Weights of a small mixture-of-experts language model, trained from scratch on English Wikipedia.
Size: 14 layers, width 320, vocabulary 2681, 40M parameters.
Experts: 16 experts in each of 13 layers, 4 picks a token, a sigmoid router, a shared expert of 128 neurons.
Training: a variant of Adam for the experts, 432M tokens, 3321 steps.
Below are experts of layer 2 (counted from 0) of a mixture-of-experts language model. Rows are named router (the router's row for the expert), gate (a neuron's input weights, with its number), up (a neuron's input weights, with its number) and show model dimensions 0-159. Each number is 200 + 20 x the weight over its row's rms, rounded and kept within 0 to 999.
After each expert's rows: "gets" lists some tokens that make up at least twice as much of what it gets as of all text. This comes from a sample of Wikipedia text that the model never trained on. Tokens count by the router's weight.

# expert 7
router,182,175,185,181,182,203,228,194,224,197,170,181,173,188,228,187,227,188,242,158,189,221,187,213,231,189,191,166,214,199,190,198,189,172,207,193,179,178,230,239,223,216,179,164,215,175,231,220,215,234,234,210,206,219,191,170,218,204,170,165,220,213,199,210,229,176,167,162,203,164,190,188,221,179,210,176,187,192,219,174,187,195,171,181,211,203,213,190,160,179,195,199,164,232,178,215,181,191,232,225,182,190,224,192,225,235,224,173,212,222,233,203,233,225,230,186,213,170,205,196,191,168,217,193,229,198,179,205,205,182,201,207,196,194,173,181,220,240,186,197,215,192,205,222,230,184,190,190,223,198,233,175,222,229,171,195,242,217,195,190
gate0,173,170,201,193,199,181,187,200,184,200,186,204,207,210,193,224,223,225,244,188,227,210,194,203,227,216,239,174,193,189,199,219,196,167,174,178,195,199,242,229,215,167,175,162,220,165,231,194,184,216,215,191,177,205,187,212,232,226,207,161,239,203,186,213,210,189,199,175,197,192,186,200,205,198,214,180,184,208,228,197,200,192,193,215,195,179,227,175,162,205,187,220,172,223,182,220,179,225,237,217,181,199,197,196,218,212,219,182,204,189,197,206,212,207,221,193,200,200,206,196,182,179,223,202,201,210,165,177,202,185,188,238,192,177,187,174,181,191,182,203,217,211,200,215,212,146,191,208,200,174,226,170,213,235,204,212,214,214,192,192
up0,206,190,186,210,215,206,198,219,192,184,167,176,205,208,184,179,209,174,193,194,158,196,214,217,190,220,213,182,183,187,169,185,189,201,208,228,213,197,197,179,226,180,211,191,197,204,228,203,200,212,228,194,151,218,212,215,196,166,196,207,235,194,175,240,192,212,197,248,192,216,197,209,172,224,182,204,197,193,204,248,182,216,182,200,182,221,231,187,220,195,203,217,216,222,225,207,201,188,199,213,220,212,232,181,191,198,154,198,154,199,201,175,182,136,196,177,202,202,222,212,227,193,184,211,216,207,188,186,169,194,189,176,189,187,197,223,216,202,160,170,181,185,192,201,206,207,184,161,221,209,206,210,192,215,211,235,200,173,212,206
gate1,180,202,193,204,181,217,234,212,198,165,189,181,184,238,181,191,206,184,211,204,200,220,190,187,199,204,202,200,207,177,194,184,230,190,192,208,209,165,179,232,203,209,200,206,229,174,207,183,192,209,187,202,190,224,196,200,196,214,168,190,202,192,207,204,203,191,213,196,197,187,208,177,230,181,209,174,200,219,182,196,200,228,196,203,204,214,168,211,175,192,192,196,217,187,152,212,161,224,190,218,215,201,203,212,215,223,223,207,216,200,178,181,224,205,193,207,190,179,211,205,193,194,178,224,231,189,194,194,217,160,158,205,193,216,167,193,204,201,195,190,214,229,217,220,198,214,166,154,179,178,204,204,219,247,179,181,233,193,187,195
up1,169,208,190,188,199,196,206,224,203,205,198,178,177,192,179,199,204,201,227,192,173,226,179,218,208,206,204,222,200,181,199,158,210,197,186,207,207,164,167,204,254,226,212,221,194,226,252,198,212,173,169,185,213,216,170,184,205,170,204,218,227,191,235,233,231,206,179,195,210,209,182,183,205,206,209,187,188,219,207,190,204,146,191,216,180,244,216,175,202,180,184,205,206,185,191,201,196,199,232,250,206,198,177,188,212,198,235,167,178,184,209,204,223,206,234,157,210,203,167,198,225,230,215,163,221,190,241,214,183,174,208,198,193,234,204,191,194,238,184,183,212,181,200,178,174,220,209,167,191,205,240,190,177,212,197,187,228,167,192,191
gets: " to", " C", "i", "ed", " L", "al"

# expert 1
router,181,174,189,181,180,205,228,190,223,195,178,182,176,189,235,190,220,187,243,154,187,225,192,215,229,190,182,167,217,197,191,197,187,182,209,193,180,178,228,239,221,218,176,165,212,177,226,222,217,228,226,212,207,225,195,174,218,201,176,162,222,211,204,206,233,173,167,165,200,171,185,188,223,177,207,173,189,195,216,175,189,192,171,184,216,201,211,190,164,184,199,198,165,231,175,219,179,187,234,228,185,192,229,197,223,235,227,177,214,223,234,200,234,228,236,181,212,167,215,199,199,167,215,190,228,201,178,207,208,185,196,213,195,193,170,181,223,239,185,203,214,189,200,224,229,179,196,191,214,191,230,173,222,222,172,196,243,221,187,182
gate0,232,187,218,195,236,215,219,184,173,187,196,172,198,235,218,231,220,154,201,206,181,219,227,194,187,209,219,198,180,219,208,202,199,196,205,205,210,208,201,206,242,187,206,224,199,194,233,221,230,203,204,201,180,155,192,186,198,218,199,195,185,186,184,188,219,208,172,184,219,181,176,161,202,200,212,164,162,219,186,251,222,199,201,186,184,229,224,182,179,201,187,206,222,243,187,195,171,179,185,217,204,216,171,207,159,183,210,177,212,190,218,188,208,211,235,215,204,160,178,189,197,164,241,171,233,196,217,204,188,239,215,229,170,195,197,182,179,217,212,177,206,211,208,199,237,178,160,199,190,212,176,207,166,174,176,157,201,218,210,198
up0,186,221,234,221,187,209,212,169,218,214,189,231,176,189,213,190,186,215,197,163,171,205,187,193,227,206,177,179,189,193,223,207,154,221,206,158,211,182,200,197,196,192,210,203,199,233,201,222,204,219,174,226,208,225,212,206,214,183,226,187,183,191,205,205,199,191,212,196,181,238,221,223,213,181,197,210,200,212,200,150,205,186,208,234,228,179,207,230,211,167,213,194,167,203,193,239,204,176,192,198,212,215,175,192,181,213,173,210,189,181,202,194,181,193,194,197,203,217,194,186,211,210,217,221,181,172,184,186,205,200,154,185,201,187,197,169,207,191,198,237,235,175,184,202,199,218,235,220,200,197,204,183,226,217,199,215,219,244,217,215
gate1,181,208,184,198,180,231,193,231,166,185,191,155,191,202,217,225,246,213,203,206,204,178,187,184,213,220,173,184,227,203,174,197,219,216,186,183,185,170,188,191,192,219,185,224,186,185,210,200,226,178,232,232,193,211,227,214,220,208,182,184,193,224,164,162,193,211,200,221,217,191,165,217,199,208,180,161,230,167,179,192,201,217,201,214,206,184,187,221,210,217,173,179,189,172,209,175,201,215,202,213,209,215,191,203,233,195,201,219,202,206,200,223,199,189,199,210,163,196,188,193,184,171,192,225,171,209,168,235,186,196,200,180,179,206,175,188,174,211,187,223,240,205,165,156,184,170,233,209,169,213,188,209,169,197,203,164,204,218,210,219
up1,195,181,166,205,175,215,184,234,200,218,200,189,196,203,191,218,228,197,222,189,214,196,204,187,203,212,162,159,160,200,205,189,213,220,203,142,205,175,195,211,197,221,225,227,217,196,193,227,192,190,245,223,228,207,217,201,172,209,193,194,190,220,171,164,187,204,216,237,208,196,178,234,205,206,200,195,199,175,186,203,174,223,236,207,192,191,203,229,203,211,197,159,193,203,195,202,189,184,181,225,212,234,222,221,208,224,191,211,199,203,213,219,190,196,196,193,172,211,208,159,202,153,181,209,166,206,188,199,179,200,203,180,187,245,196,184,186,190,195,228,216,199,183,175,202,186,201,214,158,205,189,240,168,234,207,178,177,180,213,237
gets: "4", ",", "1", "6", "7", "3"

# expert 14
router,187,177,186,179,187,203,231,189,216,190,173,181,169,193,234,190,219,184,241,160,190,226,189,216,231,193,183,165,216,197,185,200,193,174,210,193,181,180,231,235,224,220,178,160,213,170,233,226,213,233,232,204,201,225,192,169,221,204,170,163,222,209,201,208,227,178,164,158,201,172,188,186,222,179,205,175,189,193,216,173,191,202,171,180,209,205,210,188,167,180,200,199,166,232,176,215,182,188,234,229,179,190,228,195,226,235,224,173,213,222,227,198,231,229,232,183,217,167,210,198,192,169,216,190,227,199,179,209,203,182,199,213,196,191,169,179,219,241,187,199,218,194,203,226,225,186,192,187,220,193,233,174,223,230,170,195,244,223,196,183
gate0,181,156,166,201,188,163,217,183,199,232,214,168,188,203,258,186,178,228,193,183,213,197,188,213,183,185,166,226,224,219,188,199,203,175,197,230,223,216,208,205,208,248,184,202,222,202,200,201,228,202,191,195,186,211,176,211,181,214,192,198,194,203,155,212,174,212,185,184,227,200,183,173,217,175,222,229,177,218,187,217,186,184,176,155,225,225,201,170,195,169,210,217,172,189,174,206,229,235,205,199,175,197,191,193,187,213,202,188,190,184,170,206,196,194,186,201,220,147,198,200,171,217,199,174,177,185,221,230,180,219,221,154,201,226,190,184,170,207,229,201,189,209,188,247,168,206,184,203,201,216,224,199,182,184,203,168,211,197,200,178
up0,198,199,206,190,193,210,247,191,185,189,187,196,187,178,240,200,197,207,204,219,202,202,191,228,211,197,161,238,197,262,251,214,187,209,178,207,190,177,174,197,157,189,189,218,225,230,222,194,191,200,188,261,178,225,158,182,170,216,188,198,195,195,188,213,204,216,182,187,194,207,196,178,206,211,199,198,188,204,213,213,174,165,193,176,203,202,197,179,192,192,207,209,195,200,173,218,207,242,201,209,165,197,193,199,195,212,194,203,201,203,228,207,184,215,199,190,190,193,179,180,188,237,203,224,218,205,212,199,210,224,192,190,205,230,216,163,190,214,247,205,222,192,222,183,216,193,183,220,194,220,198,209,204,168,191,176,199,191,211,188
gate1,179,208,156,195,185,200,234,199,161,191,177,163,196,197,219,175,191,205,188,206,193,239,190,169,200,207,205,188,208,241,182,187,196,203,198,246,199,167,187,205,213,213,219,152,191,219,204,249,225,224,206,210,180,228,211,203,187,193,188,209,210,166,216,193,220,212,194,184,215,196,191,167,200,197,202,221,205,188,213,210,180,195,180,197,157,209,215,228,181,196,181,195,174,164,210,205,211,184,222,239,192,199,198,191,232,218,191,178,194,183,185,212,190,190,198,206,225,195,214,221,183,180,233,191,193,196,193,248,196,193,210,243,204,232,222,202,183,193,162,210,208,212,208,190,238,232,161,204,208,219,191,205,194,207,141,154,217,216,190,220
up1,193,202,210,186,194,204,218,193,217,200,182,204,239,178,228,183,189,193,217,174,203,213,187,202,166,194,181,171,191,175,197,146,204,206,198,192,155,217,198,218,204,212,226,188,174,242,205,166,179,166,183,160,229,193,198,232,213,208,260,227,201,227,221,197,202,216,185,220,208,215,176,186,227,180,214,201,211,176,189,204,206,180,213,220,217,207,210,201,210,170,193,201,211,171,244,196,238,165,250,191,195,224,192,172,228,172,186,198,220,205,195,223,233,192,210,181,217,174,219,179,180,191,182,172,206,206,191,202,202,176,184,230,189,198,236,180,202,194,193,221,236,197,195,194,184,195,202,179,225,212,215,183,217,202,194,165,183,232,173,199
gets: ",", " and", "6", "s", " in", "|"

# expert 13
router,186,178,185,181,189,205,229,190,222,195,169,180,174,188,230,193,216,183,244,159,189,223,188,215,230,189,186,168,215,195,192,199,188,173,208,190,183,181,230,236,222,216,181,163,214,173,232,222,211,234,229,211,209,227,196,165,212,202,173,165,223,213,198,213,228,178,167,158,204,165,187,186,218,177,205,175,189,193,217,170,189,195,173,178,216,206,214,195,167,186,201,195,165,230,178,222,181,186,233,229,182,194,228,195,222,233,227,172,212,225,232,203,231,227,231,188,214,167,209,196,194,169,218,193,229,196,178,208,202,188,201,217,196,193,170,180,219,237,179,198,216,198,205,224,228,189,193,189,219,194,231,177,219,229,168,192,245,221,191,185
gate0,205,219,212,172,236,224,203,212,188,215,160,201,250,212,220,227,203,168,207,187,154,203,194,179,199,203,172,180,235,182,197,206,175,195,205,184,172,225,209,171,208,153,226,212,173,213,204,203,182,243,211,225,209,183,226,192,199,186,194,176,193,200,221,225,209,166,193,178,207,203,210,199,197,138,209,202,191,169,203,175,224,220,202,183,204,246,198,207,199,213,183,202,221,175,192,205,194,207,238,229,207,189,220,186,194,217,196,213,189,199,204,218,222,218,224,226,210,215,218,205,193,210,222,216,217,201,206,214,212,179,198,183,203,200,226,225,179,220,213,214,193,187,195,192,201,203,222,193,206,202,166,201,193,218,196,248,192,210,193,232
up0,206,200,192,197,199,193,200,161,167,163,212,195,205,208,253,160,202,192,196,208,197,183,181,234,218,169,196,179,199,209,209,230,217,198,204,200,192,217,217,219,185,239,241,244,195,184,203,181,198,215,220,182,246,194,193,160,216,231,189,167,193,185,196,214,195,183,177,197,173,191,168,209,214,195,215,213,219,192,178,189,207,197,213,203,219,186,219,188,221,235,254,230,187,198,175,207,189,202,203,210,201,210,201,176,181,194,217,184,221,182,191,216,248,180,207,211,198,224,206,184,215,199,220,191,178,209,181,202,182,191,202,205,191,194,181,177,201,208,209,244,229,182,225,221,174,218,202,185,190,197,215,182,222,167,197,165,179,220,198,189
gate1,201,211,210,218,193,184,205,194,241,214,191,200,182,165,214,244,228,199,209,169,208,218,207,221,198,197,188,201,224,183,198,197,208,215,187,180,220,199,201,224,205,202,191,199,183,153,198,211,232,223,232,220,192,216,225,185,198,215,173,184,189,209,190,203,236,208,205,188,179,177,170,208,207,206,193,197,191,214,194,189,181,207,210,205,208,154,165,176,169,145,180,221,192,201,181,193,219,210,216,208,211,185,197,215,221,220,242,198,210,221,221,189,210,194,199,229,195,207,217,204,173,213,226,191,221,205,202,188,222,204,217,173,175,212,173,181,212,197,207,192,189,209,220,202,247,228,194,145,208,194,189,174,194,211,192,168,204,209,174,218
up1,178,200,228,167,237,237,135,171,160,207,189,196,217,202,188,197,183,214,198,223,176,212,188,168,206,228,210,222,169,178,175,240,172,211,202,223,191,212,195,202,198,173,180,239,209,224,206,195,172,184,201,175,191,220,181,192,172,201,178,182,187,194,165,199,199,178,212,164,219,220,224,187,223,159,175,178,190,243,215,185,193,200,197,188,173,201,219,205,210,201,227,201,200,203,207,221,209,230,184,180,242,209,230,185,212,168,204,212,194,201,224,186,185,199,160,210,236,214,180,216,198,188,193,210,201,144,197,173,182,198,196,215,192,177,209,210,212,205,199,187,190,258,197,211,202,241,169,228,209,201,189,227,201,194,236,228,190,210,218,227
gets: "\n", "6", " ", "7", ",", ";"

# expert 4
router,182,174,186,179,183,202,232,192,224,195,178,178,172,188,234,193,221,184,247,165,187,221,183,214,232,194,187,165,216,195,190,201,188,178,209,193,186,180,229,241,222,216,182,163,210,178,235,224,211,232,237,207,203,228,194,166,217,203,173,169,220,216,202,210,230,178,166,158,202,172,185,185,221,182,206,171,190,191,214,172,188,198,174,185,211,199,210,195,168,180,201,199,167,235,171,215,185,188,231,229,182,190,227,192,221,232,227,176,207,227,228,202,230,227,233,183,216,168,205,200,190,172,223,190,228,199,182,210,207,189,199,214,197,192,167,182,223,238,185,199,212,191,202,224,229,186,190,187,223,194,230,182,219,229,171,190,237,221,192,187
gate0,179,215,209,181,162,220,239,200,187,223,162,200,199,187,214,177,224,186,249,189,207,231,145,196,208,208,173,185,173,183,200,196,217,202,211,163,169,195,204,241,206,196,199,192,205,216,211,223,182,202,227,225,220,210,155,180,226,178,184,168,203,199,198,195,241,233,155,157,177,198,202,183,192,184,200,157,200,200,211,158,206,185,208,149,222,227,216,173,169,202,227,203,180,211,196,217,188,201,222,203,193,197,222,202,215,230,186,161,193,214,219,228,228,205,205,215,195,177,213,211,210,215,208,176,241,204,187,198,212,173,174,246,194,200,194,166,227,200,193,185,215,210,179,192,193,184,191,190,213,198,169,201,200,214,182,178,197,219,207,202
up0,200,191,234,230,183,231,202,179,232,205,186,186,216,195,250,179,224,183,186,204,208,231,239,209,196,182,164,199,174,203,218,207,191,213,178,195,176,183,245,221,208,209,180,190,195,181,194,211,198,196,212,229,230,214,163,193,196,225,199,213,205,188,214,170,206,215,170,185,179,168,216,150,187,194,205,195,185,196,186,175,210,183,179,184,224,204,202,170,201,197,241,224,203,193,186,218,209,171,199,202,218,152,185,203,223,207,190,217,178,214,201,212,229,175,200,170,237,206,205,171,182,187,155,207,195,192,213,195,191,189,182,231,183,229,169,194,225,201,189,183,226,168,211,213,226,203,178,194,210,203,209,201,189,202,200,191,214,192,211,164
gate1,198,206,224,193,221,188,190,227,228,187,192,193,221,202,203,227,190,225,207,222,205,213,181,206,216,207,183,185,210,179,212,204,210,178,152,166,154,190,193,208,185,201,187,196,193,207,218,175,211,238,185,162,209,182,240,206,204,210,208,174,192,200,227,227,228,209,163,161,169,214,158,191,203,182,214,155,188,189,194,204,209,193,180,195,197,193,193,186,182,175,186,211,220,216,192,199,215,215,200,237,200,197,184,164,204,211,205,173,185,240,221,194,178,197,216,170,198,185,228,187,203,217,214,175,218,188,175,221,222,193,191,213,204,215,178,179,203,223,217,176,202,192,199,196,182,168,214,172,222,213,223,180,192,201,208,202,225,171,225,197
up1,206,207,178,227,199,200,207,165,201,215,236,222,175,213,208,213,212,177,174,193,193,184,213,173,207,180,228,226,181,255,198,217,189,236,231,229,226,183,191,198,184,207,218,197,188,169,200,210,230,199,215,206,172,213,201,216,223,187,223,201,206,217,200,155,175,204,214,216,232,189,208,201,149,217,142,217,217,168,188,208,189,216,195,222,222,197,197,217,207,196,216,192,178,208,195,183,196,204,169,203,167,191,207,238,193,207,205,188,202,154,230,180,224,201,202,197,174,189,178,195,151,190,236,224,196,233,194,182,221,220,198,209,196,189,240,198,187,197,196,231,223,186,203,170,188,200,151,205,200,179,209,215,190,191,217,226,185,233,181,224
gets: " ", "2", "0", " the", ",", "7"

# expert 9
router,190,173,206,193,168,207,220,193,212,190,177,190,181,192,229,179,207,189,252,156,193,222,199,211,226,188,186,161,207,197,204,196,201,180,225,204,195,177,232,241,220,225,190,165,208,174,231,225,223,234,236,219,212,233,184,171,210,189,157,181,219,210,199,210,225,184,173,162,207,175,192,184,220,179,201,180,189,214,226,173,199,191,168,183,206,197,211,195,160,178,199,188,159,209,177,214,172,184,214,238,173,184,227,200,212,235,227,180,193,207,235,208,235,209,227,198,225,161,223,200,196,174,209,197,234,210,187,196,204,183,200,208,203,191,167,176,210,231,174,197,199,194,195,206,215,193,187,190,214,197,235,195,222,223,176,206,245,202,202,183
gate0,218,209,209,183,195,178,220,204,232,189,203,203,173,216,217,215,214,197,231,174,211,222,208,222,206,251,199,178,209,255,210,194,204,218,200,179,185,163,223,200,213,184,225,205,208,161,189,142,190,190,248,184,206,188,188,206,188,218,171,175,220,211,170,224,189,232,198,188,215,194,201,205,212,184,214,195,218,176,178,190,201,167,185,203,155,188,189,207,221,213,220,209,231,205,200,170,211,226,213,180,204,240,196,215,185,218,205,193,189,174,206,196,197,184,205,197,187,231,190,187,182,188,225,191,207,210,219,195,204,178,184,181,217,197,218,205,214,200,206,200,202,237,222,185,193,182,228,207,162,182,167,183,214,201,192,200,181,189,178,180
up0,205,206,190,175,203,214,153,199,171,183,260,215,176,226,176,197,222,219,186,215,186,156,211,183,237,177,200,239,206,205,190,199,185,175,202,173,192,198,200,200,172,185,218,224,217,183,213,176,240,191,215,204,200,190,205,183,169,205,226,233,215,202,165,211,223,236,255,181,188,197,186,219,190,209,209,200,195,220,205,173,186,194,205,202,195,220,210,165,191,237,197,209,208,225,202,181,202,230,214,207,186,209,173,189,213,183,188,210,200,156,207,196,169,203,160,191,198,181,188,182,160,210,215,232,235,229,181,203,204,208,230,195,206,225,153,208,186,170,240,174,225,200,216,204,208,207,200,200,198,192,203,189,208,221,226,214,212,183,218,184
gate1,208,171,174,191,185,213,170,204,215,195,217,189,196,204,212,189,174,163,201,192,198,193,189,193,186,201,186,206,200,206,225,214,227,196,242,217,210,192,192,197,173,220,240,200,187,212,233,178,253,195,226,168,198,219,180,183,178,177,200,192,223,175,190,189,217,152,181,202,217,147,196,218,221,186,233,192,213,209,176,220,198,176,164,215,194,197,193,188,194,202,171,202,180,216,187,182,187,226,199,238,185,197,199,191,223,219,225,203,204,192,204,197,206,223,216,204,226,138,179,163,225,173,224,201,232,189,234,208,222,215,218,181,211,203,221,201,208,167,212,190,189,225,208,176,187,244,182,169,200,217,225,214,203,187,164,227,208,182,220,238
up1,172,156,188,231,227,182,209,181,213,208,179,210,194,189,200,195,227,208,237,163,171,220,176,199,212,213,221,209,185,181,179,207,177,170,203,179,183,172,217,222,231,190,147,203,185,153,178,222,180,236,174,225,206,197,230,231,217,214,212,216,202,194,188,242,201,234,187,183,183,201,203,195,220,188,159,218,200,189,196,189,207,223,229,195,215,200,240,190,170,205,252,211,208,182,196,178,214,193,215,144,200,191,210,226,198,219,197,222,200,195,204,211,188,237,165,198,196,205,203,247,163,176,208,177,201,173,185,218,150,198,187,184,223,201,183,196,227,207,210,193,199,210,170,253,228,165,210,177,206,179,225,194,217,206,196,181,197,215,202,208
gets: "8", "9", "0", "1", "6", "7"

# expert 5
router,184,177,185,179,183,205,233,191,225,195,176,175,175,190,232,187,222,186,241,160,186,228,186,213,230,191,184,165,217,198,186,201,189,174,209,191,179,182,228,240,225,220,183,160,211,174,234,214,211,228,235,212,206,225,191,172,219,202,173,162,223,213,199,207,228,177,162,158,206,167,188,186,225,178,211,174,186,196,216,169,185,196,178,181,208,200,210,193,163,180,200,200,167,229,178,218,182,187,227,226,179,186,229,198,222,235,228,175,208,226,232,200,228,224,233,186,216,165,206,201,190,169,219,191,230,201,179,209,204,185,196,217,196,192,169,181,220,234,186,197,216,196,201,225,229,187,198,188,221,194,230,179,222,228,167,196,238,217,191,184
gate0,191,187,181,176,220,206,238,199,203,208,150,198,178,193,210,187,230,198,191,182,193,208,217,224,209,225,191,181,165,209,194,190,187,210,208,199,190,199,214,194,207,228,210,188,221,188,253,207,220,181,227,192,218,216,193,161,214,163,180,194,221,176,226,219,203,209,137,194,181,184,159,210,239,180,203,180,218,210,183,202,187,176,190,191,196,199,219,175,163,223,186,220,167,211,201,209,185,155,207,234,213,187,198,183,209,221,207,209,214,196,224,197,215,237,237,219,227,209,175,219,186,204,211,205,240,192,206,196,211,183,188,224,188,184,197,176,201,246,199,216,203,197,165,200,197,173,216,199,219,177,214,186,221,238,181,186,180,209,165,211
up0,227,164,154,196,206,196,189,198,240,212,210,199,225,193,206,191,178,214,201,216,204,209,197,203,213,206,177,167,202,217,180,188,215,149,207,156,204,193,179,204,211,227,237,189,174,225,196,176,184,215,189,205,222,180,225,213,187,228,222,153,196,224,213,173,193,221,187,198,192,192,231,203,153,186,172,206,188,223,209,232,213,230,216,208,193,219,208,200,217,171,185,203,183,187,246,189,212,200,207,193,197,220,199,199,202,215,219,219,195,195,161,186,179,193,203,191,196,179,215,178,170,224,221,220,217,191,223,169,201,208,196,200,196,183,187,180,176,199,201,158,224,207,230,158,182,234,193,205,229,204,215,213,163,224,210,201,199,175,203,217
gate1,188,175,199,186,242,206,206,179,218,182,199,199,183,156,221,172,200,184,245,186,226,210,181,207,254,188,201,175,203,199,191,179,158,190,202,215,148,204,195,190,222,195,197,174,206,185,176,186,213,220,266,237,212,215,202,175,222,186,144,188,234,200,151,221,208,174,186,165,223,161,201,203,217,171,197,173,191,218,205,176,233,207,205,186,174,189,189,218,214,182,215,202,205,214,190,218,198,169,216,225,221,211,240,210,206,225,192,215,198,231,227,191,212,228,259,176,193,218,225,193,231,198,206,206,242,186,186,186,198,193,190,202,157,192,194,184,188,219,178,232,197,212,217,197,213,189,199,178,222,222,202,197,180,212,198,185,195,234,165,206
up1,211,184,205,171,159,181,207,172,194,185,175,211,195,187,181,211,199,218,200,183,228,223,197,213,201,188,204,210,219,193,173,214,201,213,214,207,189,217,200,195,201,172,190,175,225,192,201,192,158,210,195,177,200,185,180,167,233,214,210,208,202,180,213,221,199,199,205,228,212,182,205,218,183,215,213,202,175,153,210,196,223,213,190,184,181,209,194,230,218,180,188,170,190,234,188,162,243,222,181,198,208,200,234,169,221,212,222,202,180,186,203,201,222,185,189,202,174,188,218,158,217,176,211,194,234,192,179,233,221,222,204,194,182,130,193,172,176,199,216,228,179,209,207,226,179,199,187,191,198,235,196,172,191,231,215,189,187,174,181,244
gets: " ", "0", "4", "ad", " he", " D"

# expert 0
router,183,185,199,188,177,212,220,190,225,190,180,182,175,192,236,197,223,199,247,151,195,228,192,199,228,181,183,170,203,201,195,187,201,177,216,185,180,189,216,247,213,214,183,174,214,179,234,228,219,239,225,199,214,225,184,172,202,211,187,175,214,215,205,205,241,167,170,165,219,171,197,186,218,179,193,177,187,204,213,171,199,199,179,187,227,187,223,189,163,177,208,192,174,241,177,224,167,189,218,225,175,177,240,203,210,227,237,175,191,203,235,205,213,225,215,181,208,155,220,192,185,160,208,205,235,212,184,196,199,183,193,205,192,188,175,173,214,235,172,208,204,193,204,228,233,188,205,182,208,200,230,187,226,215,178,203,231,202,207,177
gate0,208,197,222,197,205,206,236,199,162,222,192,202,209,189,223,156,212,169,164,173,214,167,180,182,217,178,178,178,201,214,219,213,187,206,170,201,208,179,206,184,199,237,209,166,246,213,237,174,216,201,228,234,192,217,201,199,207,212,200,205,227,201,142,168,195,207,168,202,185,161,225,176,211,217,221,241,215,209,229,197,196,206,193,224,187,198,227,211,219,227,239,208,203,203,190,209,186,208,194,213,181,162,181,212,185,198,208,224,210,188,236,193,240,209,206,183,186,219,196,182,229,169,198,165,215,210,210,194,222,215,181,213,182,205,196,224,209,207,167,210,212,160,185,208,193,187,169,209,190,198,212,197,204,191,188,168,204,234,204,188
up0,170,200,204,208,176,222,186,190,242,209,185,199,233,207,214,216,201,191,223,208,169,239,209,215,224,216,218,219,174,183,178,187,205,212,223,182,209,173,191,182,237,201,186,186,156,207,180,219,175,206,188,191,188,151,210,177,195,192,185,166,204,193,231,202,224,169,199,213,214,211,193,223,208,220,195,163,201,177,183,183,205,202,208,201,233,196,213,186,170,177,197,199,218,191,194,177,183,184,169,197,194,201,228,172,201,204,200,191,187,206,174,201,210,223,171,228,209,201,202,206,151,230,233,245,217,173,184,202,176,157,179,238,205,206,201,171,208,200,197,201,257,190,213,199,223,224,218,181,190,183,202,230,180,215,210,229,193,175,231,190
gate1,220,228,211,200,226,184,212,183,215,180,166,213,189,182,219,191,184,197,213,202,196,223,146,204,206,202,205,179,210,161,228,164,168,188,209,240,211,219,211,173,189,246,193,182,193,210,220,218,209,202,205,225,213,221,212,197,192,186,192,175,186,182,227,226,172,205,181,201,194,172,177,178,198,169,200,200,184,215,210,192,205,194,214,204,200,223,207,177,177,187,196,204,214,171,198,221,217,182,203,255,173,215,197,189,217,208,202,194,217,203,207,204,173,194,226,232,233,241,201,232,190,166,206,176,155,195,183,183,203,218,212,235,234,195,211,217,224,214,165,181,209,175,198,186,217,229,182,211,202,203,185,208,231,213,204,164,207,221,214,209
up1,202,183,208,211,200,211,196,164,211,197,189,159,204,193,191,223,217,189,193,205,219,215,180,206,212,202,198,207,165,209,223,180,224,190,205,203,230,186,209,170,185,202,209,170,207,208,227,206,191,163,210,204,197,161,187,230,213,200,195,177,205,191,211,223,226,230,217,203,226,193,167,195,187,211,191,169,201,202,224,207,216,186,213,182,235,212,224,136,224,241,185,215,199,204,213,210,202,221,221,185,209,208,217,171,182,187,212,168,214,205,192,218,200,187,235,191,176,212,177,198,174,219,194,192,198,193,186,202,207,166,228,226,209,223,189,193,215,157,204,204,184,231,172,172,216,138,176,190,237,246,199,204,182,210,192,246,220,195,206,197
gets: "8", "1", "7", "6", "0", "9"